From a checkpoint of a small mixture-of-experts model trained on Wikipedia: 191M parameters, a softmax router.
Below are experts of layer 5 (counted from 0) of a mixture-of-experts language model. Rows are named router (the router's row for the expert), up (a neuron's input weights, with its number) and show model dimensions 384-511. Each number is 500 + 40 x the weight over its row's rms, rounded and kept within 0 to 999. Numbers have three digits each.
After each expert's rows: a language model's description of what the expert responds to. This comes from a sample of Wikipedia text that the model never trained on.

# expert 23
router:487448519538460549498425462445518490489493465511521541535537475485453529460450512474482481526507535522459497451503518515491630510495466515494502516457524440415518460515555525476491450469480508512461436508464493512532511492470541526482529515519514521568505530563541479509566544491510522529529482588500493518538464441491584478422542536490475520440523506439526521524520533521440550553482
up0:548474530564484463486469495499515511495466551518504502499472509497498515502547494488482541455489549507520473474571562509467545500484495519444482504498468449503559472453530492552462504536464509438443496511508501501568510497459483527523524529472465499487487478485515553409487544528384531475476520433549457479539472493422424529476489546528435479400559514453520562492484506445499441453416
up1:490467533465460465483457514482495531452394488525539465477500502491524549457490464447433565533463518537470515521491423502390531492509532503529491532543495476429543538496554454509543492492454513501496466562457492539535493478519507514472490577459509503462566498499576491420521579443413539483519528413381517489480504461392526503437530485488498458484529515419501564515520495501519463531468
up2:530506509512509547487488503468533491449456437571507547548505517542508456562454557455469532567495504473488572477490497491487467423466506457528449500558516542541488494486483540477521517476519496509529523485495542472518475470381461537493425512537468495515426498491487503477513477508462504522456558565545554493483515468501531515494451451495483523489497481420528473524477530493554456499470
up3:502486543474515548557483421552494494391532502502486541522489528478475497449604432515455527491481515583523507539501546505522542518548488491508473537521527514481491483454582475508491501491540535465530501497511471497542472475583467517517488529521483508505535518463480486553514491535481536473534519527563467462486480542553569432458504509489486493489483529468523508503551507465508554514527
up4:356470531548464523499497471475463436521558513525519515505565512534492554433459474441485514542525510549417493503551491486529482504476485468495509540466493489431493512576553536479333544514484517516452492600476479478568459460524481501531454509486487558475476500563592496533541487481428531471525487515538488474503454479509462473464524507495576452491528558446491498537431484478474458490471
up5:524512499488519523520571510499542470506534504562524513523377501472390530448517458494461509439454478499515520461522446508553440384484435572486521478514489503560410469521543528478494482488521529495521522488461581501466465498477452491494532565524563451452408531382532458438502585471525566476482450450425556519510491480527464494385457481501547500503525520474437535597505534508487538480522
up6:438471509513489459483613417471470493448440542551524486551405448516503542414483471421493544613498518573463405526512591525523536538489453492533444509549508481532490468466495445470500462474524484492502566544568496497466512484512583470513526530503480435453561438494536533511495469481471493514588458526458488512461487516535477516494478469527495514491520537438536369467483525500448527545486
What it handles: Prepositions before objects

# expert 17
router:513496518506473533530433504419542465483504567483535506532480521460444562526481477515531506539488550531462496500490514495451524514456448476511470523487543495417516454511475526481515465467441489500461471526489486513563517508536528546495521531505488521518524504586516462468569522513505540560539468550498466545512479445463548499361464500462448518494540510446518555518463541476496541533459
up0:533404469547393543473535491504483469489542448441540507528480515543465503452482404516498570500454500457497479445505565452474521458436536527509487479529500516508480457505501593489498488486552489542485531521484478462489430553520473650447514481468495508521493509489521519480499544474420474531517420488538469499439459494514500419453498475504425518459479513413547484572498512497520549512494
up1:502503542526461550650476479502469459519458444529500454490448470480494559490492538470463497570398548571528475457517528433461544526508552576476524461497483515461511493519480503460468509480561485523433504508482517516482519504481540565489610613472556541530520531484507541455535501473491530519494467491602514483495530483469517557446491478500480443423528553535553521497524514500510479482533
up2:523476532551459460536477512495553558466520504427600603564470520535496581457442478479518559509492441461549464466523494466530508513502543456585474540594542454500551495426502539553493446511506555520487498514434502555452437472519490514443476529551528511438497493555549482448502536526457504541529453515499486484528428562491519462447451473527433532451502496439513534552449546523525521537506
up3:487527540543528567474497439473545514468533509499462492577523537439477550511422544502408558514425509489487508492456527448429547450505466520510466414552563432528552435524475497448489488497514456491495471517430494536551500485505521542527556548537477486532532511476527546458511479451475518551501497521533497481522435491527481489369532548501510472447459561480516546521496539564438538479521
up4:471468535525458506548491478445524525438486534506521545507495542500511434573549455516481470563489455545501510473441517571484521483449517431510539466419542488464514451636497573530487476508478420548477528428497540496464484526475478564504506541498452468540488528528508550550562379559457531477503554465520469482470522392479525456486542469528544559438538472510468433480561489457491541544498
up5:525507531541517542496438460466539449482509511656536557449536530478417542456458493454494505497472480521500462506480463457485450468480506451505551487508491452501512483487598519462538460505473509502487505473537515493465473558360518564547500541494530504474478524520492514479504493437551483506498461559518506545512469501504463534393445570539508495588516485419501531555474491502530533476516
up6:547431543535494543509431513475486527505485484466558519447496440475540562528522532512478564538525474500416519346532355447486522524510522515566506529512512426544524507552497505479499530471477515491457572519447589490521445474479503557483522531548405575460500458573509525462500517480439502572521488493496457510583477504510530525476485488510476514652514454470483541551477476538489491516498
What it handles: Foreign word fragments

# expert 12
router:538499518534472492581492498394500462506456497470487546555451560472442602463451517485496557557471514534427513513518503454488556499472448516577488445512524489527520477454541505473450488452437437456465476470426491493563482501488482538461589510502470564470456520483497454504486517504489523501520466555494510528485481435447501464474522506501426484465543547470496522549509506484477521519477
up0:579524454491489492555467504493544521485452527464510531492569475428543481491518538486527437513537603489563537544488482516468512473418475493487511536454538464540515491512549426483478486475471499576521513491494532486491514544455515447548537513582488530497464529531563504389502493476465513501478482537536444469514508503442529527467494503514515491522445564494511485638443522475475542492450
up1:470454484527466451541459537511510492436489482572538503460407505530549458508484450499466486456503464555518460439580493486473501494493472410565541451570562468505507420514484483499530518519570470461556488437484480504459498556480537525548559439488433567490460380495494487540506564444566515521494499463563481485510513543509461479501521435476544537490492528511455471531530555589485521538487
up2:512498527434492504504553469502485474388530473495493578510524532484547507499442529544491497492566461519538471497622539542412537485538517474537485531472567480499594532552453508486457553452448503497537483476566490499456481523512462527483493518533569504544494500534569456513508562525513451467502463427493555485493447560518478453453448505522490584491452519561546435463481509559495566501495
up3:490452485512534382513469516518461420466424532496562576491470468488460472510542520496463491504500472476517495577442472519454504458514514489520509441522432496491499523526555517499515369445616488498552454438531521521464450478537570492507484494522476498515527503485526508497526478528525476516506525556461513503547487528536509484534554465452559566484466540496503391486499475526452514516469
up4:558560480502469540553550529624496504521525529505501537497486496504471529478575520478449520447495553428536467485564551449502539476476482481453552469462559568520437473494474541444491526437493509550562538546490561503496525512489527531528494503530510454619498541488461485456484517597499513503502542481443525475489495482549539595566482534526522548527588489512567545609532525493551555530539
up5:496556433513499510504463452528585471459441480577542496426461496439496430529494524486526581498509502494509510508530487542483526526498473500485512468468508470503512468544507543561456487492507435501566630459439511537479490529485545550528491475525511501516504451475471550503544537517455486491507405485565467433480492484484523475503518539480555510431470493569414518466318494476453479508446
up6:491494544494473472482477541516517526486413495505484499549504490499539460523472512508507475602494537617531468441538677459463490537506472611490542529469492506506426470460453544489449472502417538490461580504451535486558496466457447594500439543462518467523518496468514497499542527467469504537494489453534449461495528589479504506531533552488515472516488438454490429507476495431466492514503
What it handles: Lowercase consonant word starts

# expert 26
router:439470542515492512511426479442477491434496498505522509487476520445572578485480539518469524498442572495485511479499521452492542510495436505468450493528523484452561495502494526494485443461423497515464537544449554458587470514515568535522528519506510523541539424541544495511532558501526531530468503499518435527554492502454471422446551525488456463467568551486432545563492494514472529524499
up0:499485435500459535562487461491480452531452523491489558558487510519456510443496482494470645459557496528515477472482505502526435504478521524498453513538508419524500566503476484439505423442490361516548443551459493508531501384492515503499468569477580534526523512476484463526502487528503500480508533505435407518460474540547548481510500510498513504461523514507503518482537476588445495479500
up1:546471498461497560512466564496572527392523437496471517536532494493468453450520471469434377520493598502504658477520524501521457481527434490527519490556512490540506521484496469473594487498516505489483532555553491497521529474496468517551500521509511487501457554507546406510491524465515469490546522430456495456520517474449562477464548524490418501509464517482491503529492475453507542480504
up2:573544467539585480444498453456514549533498494522487481493392439497510537485476448486518512544442456525504548430492473542484510489486529510507533531521452512550500508485489572459462524521420496557475526452524515508473450488575464459495572533532429539595510497554529570539475480483482492532476465493576499455531471480495516501475500542476487516497481497495481517576462579486446523501552
up3:478519552585501586499524490441468481466591516476527553479506469498496470528559446447473521449488482507517450489541561495474572444495591493501514463478524461525522528524485486498547508482522457533459472549588465466508519534496453473485581429492452505515505542465519478529462542558562519449502629491545472543597489482542480426515541454444485392570490436497531495536498563539508558486461
up4:494474479498482498523522506442524493536435549469558482434472456508480576533501496454524516518486431474469462535471488489440466482481439469544531520548544503477535448521541513455449456505470477522444500559516459505488467433532477547491531489441477490353502494509513475489487495502512538502507468559500418567534489492466541487514500508438477509523540423492466500526484491487423473482515
up5:564481461507468529531468542533472524497497533482497552474561601559517546458421465524462505499519540492453508447493498434536412472482531488511516470520523521523508442531471529511488398527521504515493508437515462420494489514508543507508518505446507502498435496465525516477559455492469492524536561456503487503439446513455489518487512534485508532463538487496511537523497554451474476522421
up6:512503517545549447456422479518474546472514521491526566480510544495510561478553473532473552531525556482488507489475495496490456598669481489458523414482535496478509482486573502468544448390504506531510438524515469525501462473527549523434479479513436483516657437496533531485500555531488530450485367511532502563540512421526497454455460507522480495532501603533491484425474513489448459437457
What it handles: Name-initial letter fragments

# expert 63
router:438466540549469580520484438414515453466489516528496471547547443468445583509516562479459534522466548517486408503497477472453554504464525507496477466502489484434509502513508517469514497472467464506457526565507523475592482518540528528520534521532469497479544525548536496449527535471518567514513465556550460525564468464409541438496485472509467536489562505452540526558425548538502558565504
up0:492446468491500476449455488534524477523564522552461512530515559585539499465476505473469464520450453481560500457577493491550557539424519554496554447459505416554590484492448535515514442574547510452455453499479499479534477489490483513421627530508491487476458539510562502476514466467522543524566511506530491549528558444494454555525476472503476560482544512532493505448541586421545502529465
up1:522497524466491528582463575538482559515522455474537511495479547450523486434478541515608501501585480517438469456480530482476496534483542411440484469555520466486604470523514484505501530520533469463481482563498510509527471440485529479486454556422509459530521444526508459465455534467464568512488450469517494434588471522523497522512517538507533479513470478555532575485517509504560524447523
up2:510442479527513496461481457504613470523501472504511506529466411493433516449520484494512468592518498551497519534467500542518514453538512503556491513518519497486484444476562478535489518479497620495481580483479454450541556511498499493484516455490484531468516544479549509496521535559461594485477462543539519516486519449472510594463529536528482493494548473488506511529455467586548514553575
up3:469440520541514540504440498463494470472455473527504533427519485468427567515568511523518497532521509480510490448538522513511512449503510456598452409536503527542528472453578500462484511455493511500478523571506528483536498587489464484506475502494608532462591505469502525477497522573512561531550465474512425535557515551461504481487434556510468477513495527506560509493503526507426520511454
up4:513475494519593524502490457508514383446515490498518546487507564535473538460505491483443528532502483480441538534484528471448482398495457531480531395423503496523492529434571515506531516469515436524499533553497508488592489468493491510519521519515450474425609501482548458561515529547499534537507543489477508467509438458512567454459489514461549535546501482505528475530503467542493511514483
up5:542509603518511548509478458471541502407499589503502589502542516508414504586429480492412523481490571445459551421510484512534516429519502534521456465530582561553479476445472500591448459519466515613459497531501494513525442570491523502490573450468506505499560540435584452453472523564496473502475511506465501491485485489524515478454515501455505535493561543502498556477501500469532478541463
up6:462424526545395515516480489464513466500497477482486510474546481402450423472518516485467465545438584550474546543453591500473507537556469488549454543502581466499574457483556511548496497504509575529457463547530531468521531448486515518506545532516485458470476483572485558462477543471517540500489528456364500467576430498498477501499530516448491485482487481550497500591516464457498525453501
What it handles: Foreign name pieces

# expert 5
router:504469520543445533482423471424567493512526539505495517537479488495401548549448461497518539526493507504477502451518533507449548537528478512496548499507525483412553422469532480469438482470419481474455484597487483527517448476536557493455520504542504471500492468549512482500529580446463547505552525530540435554526469446474615516454518490521490498400510516449598526484493546488461567590432
up0:472461531566493479477492499477505511498503602501556488488488459519444466503523465454470505505436531534565523487459451490533495495551529478508512437563572538498522454482461491485445525470458556488518490472495548545484394529465470597505530465486496512444531456521452475480551430489531509540610453485497487487659470510492503507448454484447499428537548570470507535520535512515520549474458
up1:481502542525448559495487500450513508543493493477468514457616508382499504507543499453525530490431535481426514454472427505367564489501516473473581542538546443506543467520523497457426504523542557516474438508450481430504554520487508494460529453480436526446456539427553467550527479493503513507500519588582488468607450494530448480452544485466520503521520469433499421520494528511518483536469
up2:471469513527581393494496552461586383523457510508517542532509468466576475497400444483523621542505499480369494440508492502543504473433474462571457466472501481534482441520488463484496407562483470525419524452454492511521505463523490532501501542472505528522467510509512532496510483481528477496491455529518474480497476477531458483454511514485511470558515452524443562572552506510515543523504
up3:488457508550477490536529509490513473458487469583501528489568488463438482590534526472533504325503547494487504464509525515477475449526474517520462503522468457476430424458509522515497515454507421492456479426522456530600457514532486544453528489531476440483491472479546486472545471426487542531535424479550541538549515517436478494505557488507426590567544541508487533471487548535536454564512
up4:490510501680483533494510512468512533475449488549520551553607516490522499455450486471492501565525495549518516452461496486481482426486520528512489446603502538466489500525496517450502487427471520429516531441516502480568521483539533480499497499562465512435463467536497492489538542484530552520525512451480508502481516482496512528474490532528448421501581527533524518527466494548489529556421
up5:540507533600516509459495461460514515422481527541462484518524550490530502508537467488502505457462505547491463500445454505442492490518508532510483493523575491484517462508479555484459503446468487462474495376469468463509532515532544519508603489492467441468501454468481540441501432441524534526485406456480447507520508510543520541527534491511516540475534445529513536527512515468464519527472
up6:524507504531472532524493536485528454542439547459521538498492512547455508432638471440378503513492505439532458556468497643516599511517552521441521470449548520482505446445490387549428518582529520547488493469528487517510535448495534494467508471535517471515486513505492561472556497524444512524549530551553477510468479484463658477489611467453448387524524441492497532477473554503478521520538
What it handles: Military units, list starts

# expert 32
router:524483521547488539504471525389515457445491542507560460495480551463463580520461499479470496548490482540493530440498490480459502511493480500489435455493522512449562464527460536484503466488472493487477517516441494510543564433477548554463521520515488545569529498563526504492548539431476562562558512555502455548562430477492545442432516568489453558485564533463528521551422507504523536538478
up1:499513454506517521464479499413499478425498603486522473586476466433519557495495479573489533544507553462447449454469562472538596464490401530528528479476566485585470469488547501465523518493478527494510491508471499485536483517571527516490541554495492456410551469480493428539475455561461494478547497496517483453568467541488434478481532522499583465576537479481464461495492511479479576532390
up2:501460524515440530541464353461536490486553504456484471479510533474504496487462560476463492487512451457446486495583507397503532433450511531485529561504509479470470443485504457445421462570449406488545522499491509520571510491510535478488492454498526509496536457416524539474512496475478496509553490532511528466461475441449544571492500520499445487466527439551494465557570577468533567504570
up3:454515490490462544501438465480486585481484366591579463512467522452514492481532536484544500551469403523498537439476557502515472467486543502502444472487525466463540502486475521509473464468520538510484512518429487430500576485525411614560454556516546521511490497505565525492424467437409540552469468484544532467542470525479459442488574558521520457531528464480670492506457496416538536433480
up4:529366406472519524518538449490497474477438462478544507572546468496464564534538532557495490465483555503470504463490540509507498465466567485466520548494519477494513510463425498465518558495516483564427498503449474514554522507503458505475541467471520545492456479391494450456529488550513505479527419472498508518461482495544515462499455520468439488512487508472503492450483469460457566535508
up5:460437510519514526503454557482515523499454559539506520418542503537497538484472514459473556476502499543441533490487513447466500468483452528517519453532509456506481476472532472484476509523426523474484545459551463519495479441433507471499477495497475451532466492526561483483537496534528579564575513521470535497475517511492489453506490568491490505471494443523527518461529530519482521511417
up6:564483526591603489495631475529464535537446528549505478523510524459459530442518475524488514500491524510476504529503486501506552460529508542502388501558490418508458506507533507546541507497497508551585522531460530455462489581484481496488450487457530459443500428424539424459482495524451541523450426546482497488447524530519497471488462455500462493525438492520428522482490423488487507529559
up7:489483483545513487516493484493472458510534489518621493560563432456438546468516468511450573503540583459444513496441493530504516496552519518538492512507494459545513506532497557486527487407521535498506564507474523475509498543468512513490466554489519492383528475576497533448522543465501553518525428482582484481560484499463482501425577505525496506516493477479484552564479539447453541480464
What it handles: Non-Latin script bytes

# expert 9
router:529500546586441574546454461430507520500492554505536526551527485474463537492450462529509490556504536519450459439516524478493601471508464563517461468499530442439587470537499519501487488472462495463448484544445512467553481458465498547469569551484495505537536475559512505491549555488481546519520478533542455510530479466475492449472543560467479502474538534470503559510478509489496576517460
up0:537453495487551521534469477525503482555569486528482478445530507459442463483477474459485527467536482469559505535479576466459531439532460380568515483538537515480561476450503534500441536554467515529502543518312461512513570491506545498467526507505509476532415495449534477470543540485505538538476501546541527507449499433575528509480510495538481510471519495445474478390472506517518524510539
up1:589468465491432542522479466505393457501516553504501460520521534495554499465423526509509519507500489455518405512426564501492493495498520527530507500375485533543438501519484506443519534472521530429508425513492568469537534451482510511541445449430542470467473472531481496465484489462440520539482512478508542541505488552527510478508454494575550517498458491527510577488518494493549472504508
up2:504518440500511492477471543462403388421519514548492474456514521502511521517449546474495503500555513476447487506485457444366467479499489498559581512496485444508599528522562529504499436509481503539385485493511478462512491477525517520505516454516513571513528472502587537485471520490566465508516542533505483512463478490501495501480492484521500560505554496448494443512495550427486479521469
up3:487504568489566429545477513561515535480526549546612511533540504551509535494509492513507519541499519437506406435466469567484527521518384546549478548537615523569516491563484505468471474511463489585481512524521540498459525508549525520576522486500429469495472503497511534510536500513530444506557434569489467533467455523520457485461453501561501527513544598507474484547496503490526539529532
up4:497488487497520517567474489521450493519424503460529594506546537486468439539452517458482520489510528460470479473474484526515529478487548520473525574537517527544458435498532478356499531497491442439501469425501540597588448508455502511515549487491497492486539475563573471555466569520505534492492548541461501499511467500487563473512534475582455535476459518452528499532499480463516559571543
up5:537507431478475406530462486465547468570464519439504541511539573531547515483418493503430529509490450477513500544527477497545515453512499582529515474529527468477507525559507521411464547456484479492478445507531490535443525548466554546540388523510481576453476471550545551500508512413477500517518424437464515440453530486564512531491459494525471512457513534520461555472464558465514510507489
up6:493484564378449531557466560507475466484561503491491523544499562387493514507510562548502513491501440461456557490475496515521481480473484523443477516555529449506495517538487523418496471480522425539463517470526569510481481507477489544513587522474501506482490509438536525489493508523480563511464504494430498496521472520528522529482534425540498503495446540522474479540446543497503532472492
What it handles: Locative/temporal prepositions

# expert 30
router:481470526558479556517417455412566464494477469483503505468541488461486529505488531454474549519497518512536414458466477491370490517461466491486459431556513443417516457516495536426485533511504431482517476545503498459580498500549557550465508502503516481475539486552532536446569555473463560513539503538498459585574441456408526464373481512514463503473526521471524522542492562527508566523493
up0:493493490575520485514540475504529527500547453520493512441379509561428491524459448448511480517493526465516550485482434596532502498508535513539467519500493480536484527529519538437517506512483527525541553576509491466582456465514527548470486486504507417500523494567504555462531493505505558551492463506539568503514443460498495460473536584529509456493465558542424542515433568475492427547455
up1:525509575527470508505471556488487556481513497494538508488460514471478522452516491499505475499502431593521470511470433549452537507486499481491453508536537475617483439494533509451476492498423429546472451460505464450497504546436504515386516477545505527486489524473517458463507454573498549523476472408503562504401476458509517522451464529519469601448504524502481449540475523523480581432511
up2:474413509448479509442473501508515542535508495498576523527453519595429613514513518498448498529496476472460484455498437437449549507520447598489527463530521495501481433413525516548451499497531464590488515521434486518491450500471529570506528489487467503455537518530518488527519465502492618510541433481470470571539473497515477510484496524499634517484546490481478500542487479472564496571519
up3:446397497523506545495424570495524501448518523595480476479469451542481450493516441475458504497485459430470514550459496523482522444514538459500488455578535423520520515515501553492442498435495518537495499530485460494536513443429503612526471483548509527449571482464523521468483521452525534494514524582486544487507556444588471452433539573486474505493535546521534465529421537517523546460493
up4:467550537484492581512466542466432441514539481483534556478466502459517528612470482526518521523518530508483487431430465515483478511532524512466511489505498473478511465407491459497480502478507530476462522506480505487491529469461521472569505546455538558507539579501468446502492484506491512545482523539559526463500475461514514435509530533430553428510514489462485500461564503513501473577482
up5:511458515487496535517507480546467546501487519558512510509508525479444534500491478469471478499418438511472447485445486481495502501571499521446521471539516556465650472539570515495534482494513575404517546514493510490486461477502491452567516498496493458563545515381496537479550514443504473559512496521521549524505530481437558494495516540498520522479490527541468530477482574530515497519521
up6:487532521610464492519496551488546474499479514525468455474492467526491518559488446515535549478457472542465502495482490471472459393441445560512519465537478541510467311507485492520509472516513431545501555398515452538552524425449511497513454596479451455565533477561494488499525591497413502532540522551511493509510543443493512502473532487419519573591468517388476562509540527497551482546535
What it handles: South Asian, Turkic name pieces

# expert 56
router:498505525555505536523432475438507471532423570492491500511482521444479539526444510496467494559485478545445406490503490528468511516494511506491520460499504449436528426496502520480485476488475460445481510498469492467542460434495543495466517518541485509521507499551534529479543562424492541563569517533522481507561496496474551478521496527496511476478554496503497547554474520520487574516441
up0:470489514496507495468419508502516485508509514518455494505494511507513549505546514526531484508470543445537480505504471503441462441508511489480470520436497520528504488510535517505558547331537453536520529454502487485490551558464564543561513574402481517515539479537505482495546475503494565534457492535536511461494459549509564466489549493452500483498512522523461579608433578510497521480548
up1:434505545460550525463485540498524549525532527514510548589502535484470504524529459519457459520564433494534487439501529512550525501414488557556485479589489535531545476454516587489469462473442516521489528532499583514467478461569466450464482550501472406497482491504578520450486557511489452502409477473582445562529455497448559530518525496552498578501526465523482536516480544497388540474480
up2:528462479571504548509503519428530553528504488541489498570413547480463496489484450494453491489530477460518510482544496481520481495420519517451566456564495510487482493426505526505523428569513603497477532480546478458502489552548548521448500477474494541465461525350537510518480555470520530499487456506473564439486530460494477424463494493511457480502425478449522502550495516459444507457416
up3:539523530545475543508461427527504457522513493540519468446443480584481497487445526451483501491477589504446518475533536517485544421472528578494564593507488435437546450517533528515481401544535466455476562519496503481485444511507502509454511556557552537526447509545535454436526528504529568557511466506462495511491475433535530450441550517445452473449475541506476470492447536520480502518542
up4:540530484496506468440512418535560402484511514471486461476494546461493472578435474449486547480525493559498533470555471447516542511453514509516483492534516518432524492495544526505459467485488507488481465458494530487463508454521560570496435522545451569361460494621507524550502599505563524544469541553615458495549522499470419455483462413539527460520466436417512476456438542497513399490500
up5:504512486466498465469517486476491494498450483479500504493555473488429514499485487523519533523492507561469521512530494465502518575463453464513528487463517451527513502502500427485509471476496466498517557466513459437486534497517475520469582569517476472538555523514471495419538456554457470527498549488506497471508475540521526509468525498497472508489565576506500568556534417553530450495545
up6:516486507495438571531495507499432527493517515533531533536568484441491547581573496486501473523442566515489457499489468442510523452480529537494478465493547480538509452427473532430492469526521440481446452611446563506470443513547520505451476496545526527474597418484503583523507477471536536518503492556598470476530496459480605542476518477435521475503533533461542468601473540488494479498487
What it handles: Conjunctions and War

# expert 37
router:551470551599483490511435497454514517474475554483485484530465494479478545479457520479502531615504489528435558502476532438456526454455429520541496484475514486443473424472510530517462479485441501446481460517445497462563484453471523530525564541479470501539539527546549507473544556525517566573553438529516430550508485439504478447527487501470486444448537490468475568488449558457495528534458
up0:470459553549505583507516445365584462531519509489436495534544445453615498521484516545477527500542501521465452505458500483439384510468519498610499508512564453494455505458418495523503526452528495437551446437541511538474518488530503518482538506480427562525480517505521479507496490474539518496551522489464486460534549439508518517496539510501473452485476497519505513557538521468422459555434
up1:584488543469469575512516479502506456524492487521484543533539499441532557512484531491592528411486564489509455477454443463517491477547556455466489527507577512494474560494534484508526502465557530483495557552529510504539532498491475452455465462578489462452450494485456522520474449476484467506493503486484497467496485424502552520488563462509529416506455483536517519514485508572496522555493
up2:496549464528474577447480431452600476570543448510513494482475531448507562505516468536471514508455432430558493482434486517475478423571515489450463480536548548488574510579440493471496535480515590510582470566510566467495562457499505538445560502493528441472585441453519506493497548433596461504503523553506471591520412508467520502513541514475575514465425550491502521465555579511494508586561
up3:545498529517516500459457556526455492466477534535516530463478432478471524513459464502449544444442558534539434531545466511514572471464492505495493476486504477547519480569474516453533478544411572602495523482499523504509531473536464510451498499534567471472481519493538483477493553531389523461521431472558481531461536448538602560489533574449462489544522461481529524527471517518484490544461
up4:587553502635504517507511498460495557481511497621549539520475610459452494436522492437472439448539512549523511478496494531541430528559581507536474473573569476495472507472442499513533466497478528545472607438509458500505493511471507479518489472493557443660470493458526510425516550479481503467553510462510599487505507522528494531517457530554484506482490605497518527451546453479451490485471
up5:516570486483469482536540537534450466529471507510451574530464507471502519464438531547450532487537506462456454476536544463508542512451527533488544609521525495530529519494513528480447502479453543509434549475482441477411464514497518469483560483523600531541427531498496481526419493481529456456448467504556479620467554482547529472528545485503498548529505472526483405527517441491381497393453
up6:503536383504511492498485479507506472365462509510428496493494418451428497502512504477507602492509495508497527482413516497554496483538489481513577499510554473510525500502548524488521452541460454523539524465480449566528520485571511453485425528539533494503528486517483411524503500559488491499493486514586487401553516439505634491480463510449482421500470479488483498525462558553463524468491
What it handles: Capital initials of names

# expert 57
router:487470519512417578492498478441565514481438505521502510533488518496417538517483542522461554504484503475462479474485498452454559500477520477519485499505553495492541451471510495495458439520470516484485471482486521485554500477498548517512544529499473549490528462582509520505545488484514543496554461564505466481535465436483575476447512581506484530473544549436514519527507521471513515539439
up0:556552520531532489471510469546494483520489536517501475502457433507473368461479438520462532578494459468545464484550517355492492432423480485515493481547536590473533478505490492518532512542499520464533508488514526531429456507484513478406481508458463490475519432508447504448549516475471569450638448537509537502524459440446486545491490477463507516467486502532488491532480538543533550549393
up1:588516503520507477526460562507491486426490518505470513471509502425491495475511518502461532504449477526527478469512478526439454529549528464458522498524537427571530313490552443467458516491488527440479441493501480460514467523500561468483502497517498492497506529494511549484552493467428497487492438461460418595486458527497490564483548423470466488547462514484445496473522469530477448477465
up2:497485570520513524521444453579546510493523399579501360528538529364477469477522448472472479490504526475465401520530467469505558458547507468516495483445383502508478507499479503492537403487542430504474512481489509513549488506525507538477487543490517534552478508492411473508533511425522470482513478480469494502461489412465458485482489461512518476429585582562525477473540503532522369468472
up3:482507568432547483474481406558519510466538510513455521497546501486323442491449448509495503495534474576509523497626484457543491447473476492472473549510452476544493599494460544472515436505495466495505507451499493531503515469487435506507522519501492547531539560431510492529506518483675488472393495522514483549481542407464577539499497491522422500508548488480487553533558506518469493612456
up4:434545515523534591487495494590488492501477498465492566517528523447519513538457472512491485484526562504494547499510502497456545441461500471430510484524479493489547468452538487469504460544471497496489498564494492478481460481443505485484460550500546556485486526500615486543497454477470509605552539512544579443507424504449530493454527443443492497514522645489437514539503491485484494525477
up5:507538515555504522544476514472391484560589463549364416362475488503476558478410505490547499483495519515482541486514453536462503537523493547489483473458572408439576497562450536481429532479448402514470534476558508549437469499510486535435479530442502548490455478442516496478526503513469495554463550463524470495488421507429530535486484476490399505518535569457505549470537602481523465452547
up6:471532519626448585523506504520541508505456495484517579590473456468441527472491454536332477479496551507530533466467534549533538504472482506456468518446514466465550507484409510511544505621460500525475501537533474454474492534501495456525569423511552531501524492511462498487487569504437527492491492424488511567546485537473451462473518487527518562441569520515473468492499532517487462561459
What it handles: Table row starts, infobox labels

# expert 58
router:485468538508514545520450475437518450483489547495501496504474507499413551511464488461492525548479529525435515475480501490446512473490479541512475490537528528494467490535490533415466476463442463473473516518462493458597516521515501545477536485515485539509533462550528543462543517474457547576517464571492450484483445432444530454378482492483411492477512504448498496534506540509493561551477
up0:537505542513480492527472490506491494477519525469563492483493537544501481545518485432521512484545529521503451468497514468485493490520471519525526466538515477511501514442513483598448437389522429500429479496524517504518455440465556491513542521439465604488549494511558503549464522527526521453497508501526673477456493488550469516473482509448493538477530568536539516483482498557522518568530
up1:501491525523443461542453506523495432502454538572574494513489461492539527499634491526450496516437486507534483446510497488567512557519480564526427526518478489493428516499504471491466507411504512477485513546505580519481456515557524476532486487468418498511448500496410472348497500470495491573515453528574503474549477526533636530481477429498550449522526483516447489545518542425504414490513
up2:499502518487474449546456504473516488513437546441549536556462554469559511517580427507486513550497489398478544510519430494319548496528541449597509466518517496533547479511536556565442503454463426480472519536422437504523479514468526550522561566517533452556473450507572550471567470562472521496482493468507487521512557541584463517484519564546578471558524510534555521522457506494501498441477
up3:401436461494456544482522559517543479521468488459523483475528499498490511503436512495524500416482443474457479467549491502461501472508557529459510551469490546559430487512492459532473500512455518443484473456472458512515517507474509512427509422501503509451488500458529485501501477486497515534499527516527490497476520490423437470520483441549440558503476484478497482538499569502526560516450
up4:581492485541517470546528482508534479519532404559575489494449500473464489493499521479529489530529524542490473511551584476531481446450390535534432561508511493521535522494505464458432468451528463515544455528553518527540446486433527507513494530538463449519475513584508461509446525492457509505454538550457506514488442494485491480484506479454481523496546490502496545587448485510525522496472
up5:452479488522420521503466522461462473473480604448577498523444456510528537469525450502481552485473523439544511489534518507559487528465515485506566524532485486570515551433531533497556469500581421542508481490495456477527427529536529408508460502499511512444445439412506440534454485505555498525566500493472532483459467529531511502499473489534501546537493531534495444555490462532470557453501
up6:535548533543527535520474504479459509471506479429484498443519530491531510474434526483546503548550527425522520489491501483523535459502514478495490473511517464532507502564506555503480474521482547456507533511449488546451484492464494492432499507381554574341529460509505467407465497488535465485527535529516503512556404445394499487509459487512615540459401498517470453547480417512484490439449
What it handles: Foreign name fragments